From a checkpoint of a small mixture-of-experts model trained on Wikipedia: 16 experts in each of 4 layers.
Below are experts of layer 2 (counted from 0) of a mixture-of-experts language model. Rows are named router (the router's row for the expert), down (a neuron's output weights, with its number) and show model dimensions 320-383. Each number is 128 + 32 x the weight over its row's rms, rounded and kept within 0 to 255. Numbers have three digits each.
After each expert's rows: "raises" lists some tokens whose logits its average output raises strongly, later layers aside. This comes from a sample of Wikipedia text that the model never trained on.

# expert 11
router:074118055097093164106126154145114133150113100137127095133194088143135099175086135161162125111135110148223128102118127141151135177122114097124083145164131143162155118140093087157090167151096087
down0:100143133164161092176056110131178168178147115116097102101186099155160092158175106136166098134168104118161154155192134159117119124100162101127072147117148069105126092147127094149133139092138089
down1:171107105137108108150168126154116039156112125153106147133140172087118072140100091110158076148139141105099134152158163105144156153142098148142105155177158082105149077082120107159135133189129116
down2:083150142174096157138121139059162139114110131077115182115123151092116114195117092104151155129142141095072115137109167122123075074117123121150123118092146126171103078079127085074140126065144146
down3:163137136177129148133164192182129141080108103094125092108089140078104129186126104078107130161096098148186145140079160136096102089127081099123196104112155130089119105085110106183172094102124160
down4:118113131149112125151110148057081135112110114181093152137082144141104123111089157126166145120139195136183104192145048102149117130122143143136097107089073129113133108148108210091151097139109124
down5:120152057083089146132088110105211154205122088057116103189105076105129157206132152101119156178161134178154153112121188073160116121101093099114118160078175143119154100126150157143101127116104118
down6:111123190082150127143111094071132126108094133117155151114132162107104129051061159068210149091115171099158086108152087200070128136103125120128158070150169118110094154099169116154099106130117204
down7:122125119104132089117091076070149107142113159157159161082115130095071093114127069131198089160134101129083176181147128123090176156159166176091127131092132162155081107079130158124134066096255138
down8:161124129097127207160089118145018160180115126085156123131125066130142132118080143172131164167126097139169064100131146150152094088165170157102063094167177176129079135100085111156096102185078188
down9:127175155143148091081079125130127109166096147105132162107086134075104093128161081152136111086123110167038087074120153083160165170164159164114130145141186077127123094136137079119087168112159134
down10:171141213160115159156154135141113104116101163104109102155134178102149125149130140089180093078097113181090138130157167099124126085112088128111119103091125203126074113125133113100136106125119137
down11:094132104182121080158160119088087178153154170171111100064128088141089143137136119094125127122061183140131114157153142119151056145155082100128167093066100189119171156169062165124120248153075171
down12:163159138076061184087125128131100093133150144131146108171106117131138084139134172120100164129088146173122085114117119104145162102098074124100111219096227105122162137082087092153084130117147106
down13:101116123100085084162069113166119086138046169163173136143138128091180107130094170102175171149123113162157116123105117149084138140103184176150109179166107071131136146176113153060154090184179136
down14:124098161108138103117179135076134099107139133178144107095126136104128135154125147161119146108070103157092162091107174172135150150129134107122133107116181091143193109192108083153161009105094126
down15:119075103092142084125135104131132123076095113079087146170113109160108187133154164076017137134129086171111144130134136141141111055102153093201182092105177126103066199143195082131105110067115134
down16:119156139184119101147089072123172143103167155101183160119126102107064149123136088074118127155161105124043057139205127043166075098145097128175157112097120221159100137077138164125130100097159109
down17:171147110138170114061130087127128175123137050114098155108105105184127180146132129158127107120080116118130132060118152129205082168134159140110096144128158117116103144145117099125146097170147150
down18:108125137109153187120087209185121081087103072135123161179171078110145141096143149157126108089134069190179100147088153097135138175121087139142057214120135155176077069052160116175112103086115178
down19:154105129072139111133158121166075135082117107056121148129172114142072149126133099089112148141069148140119097112137133127144084113181172131142149122134155153145191168083194121143106127108139148
down20:092186142142183108173125139137090139115168158106145167117150089143108139115139176143125101075136126136110106119142103153115133143139146126170105109135085134128160091144131182151136154121160190
down21:131130056096128152118157092186189163152089149177119095123107096154146116114154149086193108144125175115149100162070190088123176129129041110203118184170109134163077122125141142118150165151125147
down22:099128143163119078191104110143130126148155108148131100200162083130125082097142085164145118126063112134136129160127136089139103190103110099138135133064112124165091111121148190134126123132074127
down23:150179137090112113100119101090105117116100177145123144158163130144153089144103089102132115129152144139118132145169117121116129129110129113190123127193139149095161103101139139080133127134068135
down24:049089080150156105119109153102117100100123107108160152122076114137117060169126133096151164142092101110132133076123145194131122090098148087146146131117150181077140164122122095159166114166106132
down25:144135134165116097091114150164142130139122116130090141122170159099173182159119091179076173105082116102106152142117163102085097119129154143084175187133089101132120110130103146169124175083152098
down26:084104147123070115114056109141111124106126105119137132112064163114152140128089094112121090140174171098154089126144176192139114056181144076115124074165171133147204169103106119120084163169156160
down27:157107102131156136056128141139154163164088073091146088117158131139083148107141115100117140158124194110096118136158074117116077187097138150168141173064162115155178094128128157132092087150156167
down28:169146178098167050112126139110079133130153084105173085112142140138129197140148100176111125109090129114151110099129084161200166134100157112114084125135150121145099143155163097137143110139104188
down29:184174159055116153133108116124130132157115159187127138119095091156072101157172174161144137157136067063116103120098096118167124130100204062136074137135109163138126119131140121117181078157138091
down30:133098095063120083121102129142117193128133114152096113165133104139114078108079066126140093139102154177151139120162146090070121154106201139116135152209186119050124140124161098127130148129145065
down31:154085157159107211137110161124183194144136147134089177142105135126088118148136156034152176167125170093077154161206089154171117123121148135121146122146162142086151151135081157153106095116140176
down32:127119103143138172107167089118110139151103122114079147150147143133101148115121099158165081146134139191099078172115099128091099083126146147169158093107136145101172147060131091181168154161102119
down33:132154101154159134143187148092139119106154098089122143069104123121105064070157148112132120149075113125116083158100148111139131057159152147124087115077110175176160157093112131090130114142088172
down34:114117071192118123158125183138150151170117140166113138155142134114177129140133063149133155100154128133119111206117097090149108091085157170122135129126190182119123150134144187101112180111163121
down35:099124171101139157167144140125147111150155131117129131081115082088095118201084144113148088181069144125112137127179113117094159124181119154132138132147111105110076119152186151130176111145125102
down36:114133152130111154138104136127087183145087131106172133122207099191132146059117122078120103140129124173161141145133166080112122113148158113148119085101084125094069130158091096143228129136121116
down37:132113138178131139134152105069109148129099150160181145134082152124177150152155155137121170159133149123146118189119156146140156128140141100095095109083100170110126150142171133140201162100133120
down38:107087077120109150164122076147164150085142153165142108137133123073133146114164112158129198141105152139083139077146167104114124093206132112142167088111151166076138081073163099140110149125126098
raises: " a", " their", " an", " the", " one", " either"

# expert 5
router:114041119167098164075143167141109122158102127108114113138145114098195126129143123159144142106120132192179098183166189107159128136140113154166105116122111086116121192129126107164127144126124153
down0:098083117108140134063111150080143113125109103121127123203090118102154139113112126095149140182141131125148170117138056109130093071074131140117117092112151094184160060134119173134219120124140035
down1:087143151127098139128023084159104163073144132095117143149180103132103175110127165112160079104081099170110100067110123186084146130185092136147111133096161118108095068147114138218096124135149106
down2:129093170158084076143136099090113117077147152123110105182162095130130104152084095097096133187165153132083114128172148097113128140132161120134102134180083122095123143109101106129116154112105108
down3:128155112149129105068129074086153108125101130089131113191096134103102122032036208110167124187138088113100158102156084095171106106092105121146093113172154120112207099150148141185136119106174158
down4:149133091113108064093107109102139166158138144160128140152040119192176134176093108065100109114147062149112099124115111126129099115109162099170072113092097104119160115175134131149084135143129187
down5:144138085162125116158126077129092169140131066144125108111156143092128078096169064154118129141144179131152144112093085157107148119171119139090113175105069140164187106146135090151130060120171196
down6:109144127138134133210124131140175130082151194150055132138177204168145144161116178149096145155154114139126213137112167125174093191184147118128108138140161129130117144108144140099076071114125138
down7:121214128114119184166149134136106128102147106038133139159170102154132168105092142187145156155125145071150100110205147169143161150141158113107106139087117118155050181139118120092091077138125104
down8:126135069163107096149117122161032113170132117115137165149107113113149114153065095114068101152113168137148199109158089089128188110128076136164152156180144137169115096113122132099142115074066164
down9:136129161176098099148193140149120119163148111140162150139151158111094135089100121156116153129103093096156123119219133087215170159097094108136085135084133114144102142182148115103161181137083143
down10:105184094144125179088099149198142126091103141122108192103184120146118118092151151143125121078192105132134141140107153156168089133146071117111140094168110157072131109111081178096155188145211129
down11:095103137199102197104148132129145140092149150109147098152140194150145136131156122151057096132131121217137119136097167132099144065151128103177088129159068164129150121090155228128178134134173092
down12:097122143125136147120147106150134145112230097086083096164072085129136193088212173082156130108124086192070197170100112122170174179110120111142140137080165124112126134126106114133155123133144117
down13:104077107107139117124115101083161086037087107144109129086140111175108137187123079165152150148128175115136068130143108094100113095200082145075075156125100130075103086091068123155117111172098130
down14:127082129113133140116194154129136131163134159125071116097134134134107168084163073096108127144110145139135144123164131172166163134179141163185153092151081145153216168150063101112119140071129085
down15:137087105117151134109134111164150192109130089176183161177133166091139115140143104131136088087131054148090124137126139144129114126181092064077116148125161144163086151169123127085112142102121070
down16:150158142142153132124132190125079099141087126137135099114094115132137149168110122178125113155126114195095073114097071055127141093125109160183137147162027137085122118115133084138165160118146111
down17:183066109111076168075079146109068147087152159118107158173110137108128155143121096149074100124130131133149117156141134111127095078086132117123153076148114134168128190120075150110097185127101129
down18:115162126095136088142102175134104069110118127131132123108084167152136162135090088171047125125141171123089134119090126151143139140135133119158120114098116185101147133096086139212073121137176155
down19:152156124123070087171098185196122115092088123077162130047132155118089087174181182132123168144157099151118130115162058120169125146141126139060096083149076090146126142128118136157182085140161142
down20:126146192148135109115134153136086146114108137133126145075095035169101150076106151106085113107103164140104128100165180102124122161103139187094167140165093149121111108146096147121138117195082110
down21:111120185053154166122119175133165149118111107109181145156092173112085121118176096066132161130123130177148094107145147101100097116149105193069130094087093137114174131162126072109108062171129076
down22:131087098127149136193146032092107124132095120122079152146140125114125101145117108104172139121128123122126134130147202115111130120101155162102117116126150093167136078106151176078185111126128147
down23:080116096147102142105214080096122110079074105132155122188107101080062130166107140101135090120079145141096141133117175120142154116113081125111111150133091102082175107153127087162125137122117206
down24:145124127134161119121128083092119153128121167239207153085120153147151162118159055143104118142135076180157096114176174075136126152134121148142141103103167130132151141166117121148104164120143062
down25:096117202085111172104148101142134145111156130167157148094108113128111139094147118165068183140135121131084180087157199154128106175112137138112131150136084158159172079137087152104089090108122098
down26:117165115146176161153076162148170128106112070180066095141157174125132158168192163213127118151077152187099100112138162116179158130167082054124178145153121137173143147152137155127159129139142174
down27:139164126132164115139150150163142131150108121149197129125131167127127201087084147105154166120081129115127138106125063177065141110105131197109133128142073136134103148160105224153143218114182144
down28:090118126102103201088151115099162134112075086095107095154187165101123131143215129121148070121145116072119142122162152114150140113132112122106116126050152134162189105161104153177113129250132161
down29:153132153116076145167105104173161155117101160107158178196151146088164132073156151129125140064127138100144098096148158149141078103141096119147194127089178086142153098125176091104163136157180126
down30:159113184108142127141124117081089177121097094176128138176140170117141194130124163101134114074068127135212105133124078115158124134148125114108123163128121106083117133154142163154128159125104096
down31:119125128127128182107132154176147167095069124097134193104088119103153080089145130124112132125127121116107117110149161117151140152088136146116138165131114143167158158145125108120097117111201167
down32:077064133128092144130127150130140102125055114123154118128102151124170098107162166057110187115106168090130085135157139133199188141110136113124127132108161095150145103092135161193219082121083137
down33:139174084110167158150138134167144100056146118144105153112082138121182149147098144144130087119136118123107135140096109145110134122170153089121107118165199187117124095127100117119157089165124128
down34:189094073121050162141123112171157176136092114121095153102072140141062117121152122147157165147105071162162113113152154104085152092122088107131084128145132111064123166136044111153086121147193120
down35:068142083143143143147083134103150179172125141158106093145064093133074124141115109187065174163119146170124132169095151132164157128084178126158072188141088155098102201104118113079149139095154192
down36:102200118102140178101185113136073114128140127105136147110166185071160105157059157104120092134116122137118142141160097193163115136132125087099168142109135125060132091120150146130064131086108107
down37:150095161176058133182167150146173093116095131146145124103109109176162128139144112091118177146099129142177124116142129129111113110153131178149141147129206116118104134134130104120205182113154147
down38:189119098170172039128131128054104110137141170111091136057098128125156115128159093176169125050116187190081142149116125144126149151194131062143168099141098194105092113139157088120101144091110139
raises: " in", " (", "\n", " |", " on", ";"

# expert 0
router:065144114191109121151121217138179064167102127126054138127107073129139057132093131153091073103114118175164164092176094124124156141129202172104060151127156155060154088154147130135113117080090097
down0:105167141105123119118109143172155126106127112113139103115175168135101142142113124097081122111162078081132134101201180136201163166127162143109137146141132132139088118133173155136113103049120094
down1:087102083132163140098145106154165148100133159157125088097156148142126128147133136125095103131206068138127119112118127108148172118163133124133126160102142110143141129152101176137093105093108088
down2:081147114173149085142100174075115193087127122151150063143168183196170111064105064095153137100170147063144120102067136160121089110075086159084164129101155128088106132086104131154126141029078110
down3:136109168121121138131153138107097066149108122147104165178121126123116120150121138162173096216147078112151152109147179152189135072123121134187121127132142093121170151095125150100137145113111176
down4:143091177148145157156162107145180089094099089098143159118178143098140131138167097106077122124106185166108136149177123085112047108126173108207174134098078098133106085109166143174042122092118104
down5:119137132147136119114153140165094100097147098155171175136140189104115071062195124142090144190124063168153123153064143169111102152122172103113155147145123132163121141152122159145141123064151122
down6:167096183094155112125099170137141076136097169106111135189143092093135153127072177133086109147138062099083181097083132190180090141173146124099093153142152137154131114172181101137083139138104130
down7:125121092140099137117047096156163094098131146102148133070105140105143100137092176085123174147100101125161156097062063107114118099158157127167047107056066151113129123155195132151120120147119125
down8:108100071132109107077163132164130141104084143092155109118093154103082098067120119094152092141114111150148118107054138151110145066094118133156094196079151129146173181140170112147144141181171177
down9:148142091164095153160160129128143122113139176164128090122099115120112115075156106183142141071196097159078140094162111148108103085179143118087106141154094115120123163096086057141167121043103172
down10:101171169146043132145137129167097155129157176181143098158143154105127089137048104130133130144141176031140133174076106140176153187101137107108183082139124137076158177177145147098193117074102139
down11:126155127093177186139163106112167086145105111148102130090110143202091120137139075139030098185168078106175105127140106163137120076130129104189102181179102159114165117136103124091123149109102118
down12:126098054124107111159163182085155127179104105143146118045096111109136151110084152193129183121111170118132140139144185111118146179102126075079173137138133104146150127160162118141101163161107158
down13:093132129110133103109092138128186140117139057123136107148137112131096189189103112157146128161135102078117161084155126093047158058090153069167078113158140141112068150167125114100139078151102137
down14:156144119056156125147124162140037185107089121141150128146055107057119110129110157127175077154117196140127167142094176151125174113106124073130195080146146182145131122223132133062118142094156164
down15:105095138054171112153112151154066188135042106061127158115158123052085139085143143134103145088104095132141184098147154161100188106098117125082098125129080182100101094117131048130120118080180087
down16:157094143150154232152118120088117081151084168111121091102114093119102126123054126137075176116090196102136069084168069101107127188151092113096080136131103077082106112069149117095134081096091103
down17:151155139073091155183139159100184149125101112183125080106178142126090043148149138076129102139125117137133096159143168126082134169137167108114136147084117129132112161140140207104103147183177147
down18:145113137128101130107141121156128095119136110152157117149170149131113160130145091110133081117116117147152096094055115169192174114055080183088165131173127133138108164196075078106103106108152126
down19:161146168061178150186092139129142150142114160113174123112135127173128183190160159087120070083138130121193179144131072089105100142124170140155110167159133064050157085117131089134138147129109128
down20:102155111130100080092105131100165182155148119120030171064060074144174128146146162146118097169121154173150123163170176140071116141170168139122140125117116169118161174112114227127146110082119098
down21:094159135121140128144095121181163099144148117126135124121085089077138120141170137084114118147132125075100164104157111158156169136110119160089079125160062131079092151082158149114222084089117211
down22:196122094118147163145088166148126121120125114147157104107087134117123119164176147105134121147187105130123069110101151122165180069085112085159100141111195110181119130139085086052177133140154089
down23:081107129184117141157103112126088193118073171121124125132125149086169079142097160133105098056212179137147116147128110132138123129163150091188114094153169070187146146126181103144166138154113148
down24:127133163127129130079170140157153167164104122145122119153151141121146061127131079134179127131077121074098133174084094062122048122075175159185112151089121143076127129095168154126145166133059200
down25:128173106156113164130141123170242089107111169096099113106164127157144132131145116151109116156117085133171139129136125153104135110094144230134151155116077093161169180154079134118166126133156092
down26:113095200131180126117147185112151175128133069120170165133099140147118153120127134066107115151149123119152085077157139121075087139207110165148117083114131100105123091146155200117067192120181147
down27:112152149059173145113134150129142153158155169148078151136131103131147115154080102129155126110176137138142167139107168140106142107079143109127106119090181148171153168136075148118135095104087097
down28:084120102101100077111131132120138088154178130168165122124114187170161135086173165121180112141058122134132113115122144098135157174143115163106127140199175129127142066159146081127151111165104185
down29:085071155063148025119126070128109118141132092085141103146168165116162160103144131166116056093115122203106123087119147157159115188137113128095134157120100135132098108121168107092051110094058110
down30:142129142194124159160122134158083131075124168147170167131125080050146110102134128181181119190174137116101071109139106048151110120103157082172176085141114140117177122124115110119069120134097157
down31:082128072111141183200118127096094155144141164106092112150095170132154138093161127181131121099151130181126168169114151097170165095148118073114159199117084097168189093128115145128200133124153112
down32:136113128144108127078136125165109174097089110094152116191124149184135174113124114132095146124140163141113156122106152087107087167189165098198107099168107122146114113128184128150109095091147089
down33:108102155107161193119122132159123106092118097179148123187064134079105186097145168084168143134089183069170139117116227139161166086128138141123082124083121101145105084130130118124157113108137176
down34:162034046146185144160082140109137147122093197139090102102138129111116063144148145106113137165164214124115130084120111148086102127119080119099145118112058158125147137165128111132107115091139123
down35:190030097070112067148100100165074095088144083199113134141129168110167124124141167119142173149089148073137183130122117071133125135177102138122162066120085152093138171155142099117084104118161142
down36:108124189132187155113085154098108120176057124176087094177087080171172104145143117150120068150082153142129154182080110161134154114144159149171115162132160106091142159106133148096127068130086163
down37:150139121111140103139135160197119153129147150116155104105104075072119107170172124067133110106138137170121122112158124082220144146143159149117143091140132176093081155141158065136169114101132100
down38:107124165116064091173156168109090154116153152139203116139189133100152103172146125155089128178107158182125125114150077099155202172141127147127110152142205116101104065146135151124093161146106157
raises: " its", " the", " a"

# expert 12
router:135143040187131114108124065140159112123117137136130151137148106082134095139153115137074157101081147110143104172165168106164116118124141150137127109101134162133118109145150131103100134105109152
down0:083124150149103172162116126157134153073080056129174103138089116099097153105185111159136116101112104124176145104139153141116081072097131149111144099170136127116121136107126134121166177113064156
down1:163097108120175077130167119072118076119057147129138131124108050098107092156153111179131125134084129104154058179158106156102131133098086136139130165127084098161136145097129138177069120157171072
down2:152138098158191135200107074101138109150160163160140151159147092125126175107145138166098186139110144084061148120164152151131127093120115116180062131106125142155098064132110175105162182114160105
down3:128095104096156102131167115142117133156134091104144126063060102132126104084159056110091141152108060125125137161114112123091142189111145066164114173116134113131154136092100096126089158108144067
down4:103157115164085100108145110079175122155122101189146104111112120159110092172153105124084125132136173110118106085082086142123145101132061143096146081121144116103117083135092117099130155172056152
down5:152110148107115121183129110089107056143124138114053107137190145097123210151115141109155111189137075084159148077141096116091079120088142175120132137104124114121171115126147102099103107148101123
down6:171104116152142113133084105171102124062129073104125050141118146102088141143105160109119122152144147107154113121154118106155138150089099102128095130080126095132176157135105124127169142131101086
down7:114124166139182100129107193208139121114160111102147195182094103087163101114164180123180124116119095125125093112134081153138135130097099107070087128119173077128147137101087142114121121167131139
down8:138053175112115117068125154135143109168111132080144138136066140108157135120164120121130128118087055114125116142103152109134165131119110204159101106134152086096125122170161124135097108155098143
down9:105133100088132154076123156179154112144166130127154163108145124137151099156102085127181086118187191104119083129073073140129074180088144155105141159096128125103133110106128133136129142147154135
down10:083136093080115170079122162144143095111155190158068067112134130141135157174160131084166129123133211139188088074082085117110100137161201088136114148167144095093127160152118149140093177124143146
down11:163077149137120118140084073100123124116148155106084091062065089140145103079181146115148146137134160146119084122157055153118122163139133164039189165123131110123116158135161127139154119163083073
down12:128166110136131081152149100154091093099104096135165128173186092164099153060166173174094133076127097149174109147099133165086074181111124112190111131199100198119119164112109121161152142077132136
down13:089102149124146125153137089123081125129165102120152076139160124106160129134167126130138117100155105078153184116147070131188094103092184106112038108106174082116098183170112095154113140111122100
down14:128120097090182136081157111112131142120134099067142092088152140127102050109214080189117174086074185068093125145131189191166152134169139091102105119163112192126133136099136102096103170164097119
down15:150103177106106177139081107101128180103122165144153097115152116130109135114162141103151187188094101131117106052137126126100056175141171164113074138114098140117138090189177162076095045102168142
down16:130188189101126078066096140140141155106098130113123138089196046176132142134103104022133152107111137116106082126147137108186150148069115150118107089105134163134112137162153156165159096119150103
down17:140178090116118068132083135141069102154186151134075091189109103099147189143148145108174137125144165152120110173174125164136166102152164089159101136099092113098154128079171114087193096113163120
down18:106146167207165099133091129165136074168173159155095113148142100121125129132143143126119198205191070109169105135178180119152095152140108121102129127137153083161122146131114188106157111144156092
down19:167164103183185146128144157108132149094070196110085100189143103161140124179157148109111108149121140141127172138176167141117138108127128129150102141094156157172120131047076153106147141100090173
down20:086141122101135164150069170134107150193105095172154096062129115133150087153127108134140186144065122164122077121110109114144182153127168174088100078180173080124117096100080145066140184176138079
down21:080114157142165116134139169190129159184131201162142167110134154081096170105144182112154200117171098175172135142107095156087124132163193107142088103091191156122152149140095127118124124146151102
down22:163107061123161090109118120146128094153165164139042099132098152089100117103135129125119143159152141096177167082153097078109157149105169132069107125112150128126087139174144141165149121086126077
down23:121108090177108159153119095119092105130163077127112119051129095167149134117162162054093149165143089121122132114202122116154127064196149110086151126072161097101085125148099023149132184156119126
down24:177123126095117098098127106096152114126116158161127162085106102091088127187110137148109133111131088184131064134092060105104091145128168129099139113076114070111056156129091068130129113139076105
down25:127185074188093070142118164066086135102158143121146086177161085079147131108073082135141077197136114170132078141133177145145138142111100140100122092131124129104120172132153106136204128152145163
down26:064150149056161100145101154131147080144083118123167165106175177134126110136097050152121133121071112064102111143101104142174098131138158127112145135162140116113144132169120138123136138134150133
down27:119140122142140111138095137190166142128083149122120148110172101097176099133108068102150128125142089115120117143129148115167130181149138162125099112150109134143116075133163143103116139125168125
down28:143185154111138091142092154121117049135128177168136074184124119055173146108150079135152099141144141139105164161185127139088159158134132067130123106102185117125144115125108152127168140137119178
down29:127115139166091108199088121182174160072118109153145074123163155092107158124194147142142101116128144072095151136156084117136158160119145087148193123187166130148134071106125081115158108082148149
down30:084155122133119204095116142114072154105145193120136102203124111165096112131156091119091118088129143137122103215191131151142058068107144153131087160149115130144058160140162136138089122151143174
down31:147106079120174153108116110071102112140159146155176102125097147116132097112130137220117131113149130194138097202089147171127128115092139112101101213123153140137126183106105098129108147150096104
down32:112103115086171171132122160108137106113180168195119078142094089133118109205062203068071161102093152143121124156136108083178108086130124120115162158166141160129176095151141088107105110119088149
down33:066141076161119142129172164127122085139134097143174029142195158135157135158149131183166171086147077096159119127159098069021111146072152102187077160102135125115225152190155061101113127156175152
down34:139150086112099121135146165128145120016102133116145091123117159130147156117077142176149145110142110185084163156140070090123128135164174138096168135115099094078141146106071163172097124125137132
down35:091121140098091157140130073131114132170119141055135085099037135114133071151124121141156048106153128114095114169081124132151154170093166124156093109136149094174092097126157158141147110086091082
down36:184155087109168119150178148098140149096173103144093169110154120158152101118112161122092128169130127073133087160093158077098152160084123139082096150172157112136163119080164098087077128142157115
down37:152123151064168094129140141122128125148125130165152100094152109086138139127130149090077153162113095154106127152095141082166190095141151117137201118202215179166097128134082090137162130090123129
down38:153134133121116131168142189120111145174133150039093136145075182116140147123082101105174143146094125146148131159116112141131153189081107157076166119151165126115066140132112150117168126113090163
raises: "\n", "===", "|", "-", "\n\n", "=="

# expert 2
router:151031107155117147190115106134140110083098110136100103105148117145143117141097153139145111143173176111140181169091127129183121156118200146093203104161059187093158143149114109219099152129146131
down0:169199155086135129120165161120168146122113162146125169145136126122107078178099124158158119173141080141075168128094143124155094166117078145102110044080192094047134062095149107136120175135132120
down1:159109091113120133089132113105098151091189129148146165177142111178151185129122091064170098012177144117136117165166120161123105086150148083119088139135094102159187163160108094106147171139116142
down2:097139062096105148126116166127142098142082131161115135177100119143199173121121161165167158158137078090132148138121081129118119097132137125105145072141149086119096165123132147170141167165180081
down3:122161052083099135199072188098151104143133170076148127092140150163107149129139103110147093113114107169119095115144116074128196135095172128126024147142119176128146106155145116098127098109119150
down4:121083179089109160094128168170168125133087114138114161090103063140093114152127158098126126175106113109179119121163090149148135094116091140089138154179147114092102091134130075152144116064119158
down5:131115094120069146107075141101181084147165085105123091167092111151082105136099157154118145121134063134044112113148118143159106127092119126129179139196136057109144083122184152149143137165132126
down6:060118170203106174099118101140163123092114126188066149172140164100117120149094109155125132089143182102147157144167144103191085114163103140159131121168131126121154112116115147129196089141088124
down7:190136103119147131114077070135138122152156162066138143085127150079139107108098113145092146134078107207130081132131161080157069145153176062141128178111125156112166117144123140156175060154147154
down8:143131087129169127149127199133128153095034154175152133139123163102189083137091142169112138193138085151123079152121082146179195109143115158118130081105111160136111103175112114147149157062075141
down9:095155145095121087134124076157076117134116160089197134098105123177157132098077199112106093119127171159177152162109157028122094136158067129109162074112099114109169150112153132111162132139171093
down10:108116099147125109109104074108118090086098067098141132159133164159225121108160112177151161129139097084185164157128115075126111107145088150113106088113126107091105117108126109094107137172128129
down11:169100103155097138101184095128114124113113181203131107116130176131110127137150128096087095122112110118159122067195126164068125127144146155113164203152169115156167149086116147127163141107113082
down12:134078148076104134086128118125159121169149142119112154118117134119135160169192148094082148146151131137103109125130109100112173154137179202120134163093089135138143067105077100130103075155159147
down13:118109176103057144141103041144097161189125129112120095123147041106169159094135127182106159145212111116106167116127197168145114164159133108105127111099083126103142159090171123086148142131137129
down14:143114185107096151092120123135107116137082166174097111122156099113154097132135167097120097082139147165138184068137119107101133118177109141115115185113181076107097091152149157150116146155126095
down15:115085108131083181163152170195161118122133142148131121128080110098106130168168190157104161117125113053142186102152099195142149160196135108161167160155146129079091119121110117199160120166183098
down16:110098143171116168156157109129133131118112085064095138067095125153091116141155071138082093090131174151116136166176153079084103157094165162163159177091146159120143068145144119094112129124174122
down17:164204123132118099161094137142166138075156118121131232122153167148160135104073107162072063165156119111156096106119048099129146170161125156124128086155083097164190131158146185162131147078138121
down18:124105119170134114137162162090121188155105112127187146152083148133161131156023178088146120122139067114166098158142147157122089119172128156089119150152146106165126178106162120047109143114123119
down19:126151172107113154128137100132121230178220113155174124112136168121174085183164114096113108159118062113198149146105155145140150142071161172149153112141173126092114105069138130114088136151111161
down20:077125108153116119106157110055079192103166119113094172126130121174089162146157128152079139055147077130118097218145124125106181136144114017122115173083107154129100159097070125115085134111136084
down21:118126121125149102118143093149106196108044102134105210098062093133158161148093183186116121157137095127159080128114120114129111124090087147142116119168113117087115101133154147161104088093153183
down22:111135156089158112081109131140141115146150049116102153114210160184147125107058121105083147090121141124133094054127149151167159112078149178120147105140110145144085124098120110112159115080087097
down23:137097102149096099136173157129146124094149172112154156122099142153104044156127147059077097148154099126113115076100138082184109163179137121159155118134131129141150094102103120150170035110140170
down24:173097089151068141136125134104092132097089165141126175140105196088120133113180114137163176124103114112198120100138111146137127122133108123134137116129201120129150122124128109053120135169191137
down25:060148105123130145110078141156157157083118132120091143144097119130130119133093087131113100120123171168086103067096078082102075129153136141167161105111070121144127144160120110128146139109108124
down26:142120187120120166120134110171132165096171142155137143105130121088164090059147116171061125114077143178081196111103098162084132090157124169152166095092177139163185133188131145076135108112098116
down27:143125115141148153126086108148095140153164105180197140079098103135135111126077107112107184178132161072135108111065049161116061107138170146111163163143152148089088146113118149119038162102081124
down28:093094094121137120097126107154162157135126126095151105094128146118179181171110129083104102132144164135100090130175138093130127207129175194151155149134152124138136106142082149112143107168097176
down29:138112111124129086154150133178084115128168151128166120097108071163112136131172175135142130137144101105136069148094089168098163101157164162122105103154127114181116152141093190088117104047113168
down30:146139148115102167149176122112086184101108145128137132118150110108144131105128155131109096120123095130154065144080158172144061117116161124108137123131140090094128108077166109099156172152101121
down31:110140151109103121214107110146087101169183175108170177114197082110181139143122104176156115075089084148113111109118143116142176127131116133124128054146129108060143152165134104148161162100125130
down32:183128138159150154146150150087179141176156180076113158133178165175139144104146142139204160162174119128173156066119087105085136075159146129148193046140150133135108161150105202094151165167094122
down33:073107107150123132128050124166084121080143145198139130172091136151123157092135120167153128112128128151143106092094157124157169111095085104086121166101136068169159216139152161113123158133105109
down34:071112124085142133169064140131124144138116182141136146098190090108093085155127105118088083175092065142140114133181126144118175159101115116147145108110121140120202136106091150150084117110145116
down35:116162119147166132058120135105119148176066130164056122168101105141085148145125108146135084125120080149103110144157148133122124147101121147137130117175085138074132088194143162082151154169055145
down36:109080155170077159150131133168148157128084101075128173117163098137136140110122062150104107091108170143154128116119164138162147129182130154156112126170126082111122066133083158139140117081126169
down37:136170118096102145125069124058148117147135132151120116158155099102099109185146130118078138203076080111173154099130166122139135119170145157134184146133143098096160161176168135135086082116173142
down38:117103113148143161125108122152195066109127160132139107088135127170172155102153151094106140184131126138153136173130113156111122105106088066184141096118126125155186134168134146108090112142137128
raises: "\n", "\n\n", " The", " |", " There", " His"